Experts of a small language model.
Experts: 16 experts in each of 4 layers, 1 pick a token, a softmax router.
Training: a variant of SOAP for the experts, 13245 steps.
Below are experts of layer 2 (counted from 0) of a mixture-of-experts language model. Rows are named router (the router's row for the expert) and show model dimensions 0-127. Each number is 128 + 32 x the weight over its row's rms, rounded and kept within 0 to 255.
After each expert's rows: "mostly gets" lists some tokens that are sent to it at least half of the time. This comes from a sample of Wikipedia text that the model never trained on.

# expert 14
router [135 124 127 115 145  78 114 103  98  89 109 158 164 178  90 127 106 118 127 126 204 150 168 140  78 135 155 151 139 140  77 122 185 129 148  65 154 188 183 149 147  87 144 175 130 134  77 133  92 106  63  99 113 130  81 133 134  76 131 134 124 135 137 129 127 110 141 114 112  95 139  86 139  91 126 140  87 121  87 179 182 163 128 199 166  81 113  76 123 144 100 170 122 138  96 186 146 145 139 106 122 180 169  99  81 162  89  67 174 118  84 163 160  96 130 105 212 128 108 119 150 123  90 114 119 172 146 161]
mostly gets: " for", " For", " no", " Yes", "s", "For"

# expert 0
router [129 154  87  92 118 113 131  82 119 132 127 136  89  84  62 150 163  87 132 150  91 114 146 124 239 121 131 104 110 140 110 142 171 170 152 103 130 198  98 125  74  59 148 100 105 118  77 107 149 118 151 155 141 136 144 165 101 173 121 168  87 103 119 148 125 136 226 108 129 134 123 193 140 148 126 169  65 135 176 134  99 117 194  82  89 103 169 172 151 105 117 186 126 110 125 132 133 155 103 138 146 174 116 150 102  87 156  76 164 120  92 172 127 136 110 152 165 144 174 122 137 130 121 111 128 103 160 159]
mostly gets: " with", " on", " from", " to", " and", " but"

# expert 12
router [102 125 109 102 139 123  98 160  93 135  63 128 119 118 120  59 102 124 155 163 150  98 103 140 175 171  97 166 181 133 110 110 160 131 110 122 136 106 171  92 140 134 123 161 159  95 167 153  78 153  95 189 144 145 121 189 192 125 125 130 126 133 134 133 100 111 161 157  83 174 122 138  92 107 151 100 146 148 116 107 141  91 123 169 144 130 199 116 125 167  94 200 115 135 128 144 109 130  88 192 117 190 147 156 101 152  97  97  98 177 161 108  84 131 156 139 137 127 129 131  75 161  56 110 177 153 188 102]
mostly gets: " later", "ical", "ically", "-based", "ious", "ative"

# expert 10
router [ 91 102 108 149 149  94 116 150 144 116  89 119 103  55  92 176 151 137 142 101  63 140 170  96  94 123 113 125 150 134 111 109 115 108  84  81 148 107 130 159  92  88 137 147 116 143  74 116 160  94 168 117 156 113 216 146 118 106  96 151 102  65 174 167 132 139 123 220 175 104 143 196 116 122 126 111 132 137 127  75 176 115 186  83  89 104 151 137 124  69 143 103 120 149 140 174 173 138 150 121 144 124 144 125 134 141 162 160 177 115  96  68 129 162 150 125 141 129 185 103 147 131  74 112 131 145 140  94]
mostly gets: " at", " was", " has", " had", " by", " were"

# expert 2
router [141 100 145 128 124  97 129 186 130 201 142  54 137 138 124 152 118 116 143 177 120 149  75  69 100 190 166  56 104  76 135 153 120 165 116 128 143 128  94 101  97 138 119 154 117  87  86 133 170 142 177  70 142 111 117  74 159 127 144 133 126 105 104 117 131 145 109  58 106 134 110  80 153 145  96 194 165 160 145 104  95 128 178 101 112 130 124 154 114  83 137 123 129  62 108  49  89  75  99 191 102 135  52 120 154 155 143 165 149 180 123  85  98 185 142 166  94 126 126  86 109 151 185 184 151 105 115 136]
mostly gets: " (P", " (D", " (", " (M", "*;", " (F"

# expert 4
router [112 120 138 100 155 131 148 108 101 115 179 135 164 144 147 162 168 163 164 114  97  84 126 143  50 123 123 163 119 145 117 127 167 175 113 172  99  65 154 149 107  81 119 174  97 166 137 146  73 135 149 145  39 115 125  53 160  48  98  69 162 145  89 146 100 120 112 154 112 183 126 120  77 108 135  64 118 157 167 133 188 164 101 152 135 109  96 149 130 157 126 152 141 141 123  98 162 130 146  85 147 118 160 216 154 134 109 125 178 136 152 145 114 152 142  64 115  86 159 158 129 180 213  72 104 177 132 176]
mostly gets: "in", "an", "c", "un", " MPC", "ell"

# expert 5
router [153 134 196 102  95 123 132 123 162 151 138  93 125  90 116 119 163 190  57 167 170 116 135 189  98 128 136 128 101 106 135 190  74 130  96 174 134  68 149 145 104  94 102 144  82 163 171 203 125 188 130  76 121 118  79 122 116 145 202  74  77 145 159 153 103 123 153 148 134 130 130  98 100 169  36 135 160 142 106 105  80  83 113  40 105 134  88 156 169  70 168 123 133 127 156 131 162 171 126 159 198 138 166 160 151 120 168 117 159 127 116  97 145 121 156 111 117 139 122  99 157  81 119  73 102  90 117 106]
mostly gets: " which", " de", " known", " who", " that", " general"

# expert 13
router [114 108 131  65  99 140 210  88  84 111 166  87 203 124 109 141 158 131 178 128 144 118 111  96 128 158 146 138 141 156 101 125 142 112 101 150 136 165 169 175 124 198 153 120 128 145 164 104  70  98 195 130 175  93 103 184 134  71 114  44 152 104  74 106 160 103  54  88 177 156 132 106 158 141  93  99 134  63 119 134 157 160  83 149 105 119 193 129 115 165 140 100 102 132 147 202 145  88 123 113 151 105 199 116 135 117 115 123 105 122  95 175 119 148 108  81  87 112 108 114 125  73 113 185 100 110 134 100]
mostly gets: "zz", " Order:", " Family:", "aim", " Education:", "š"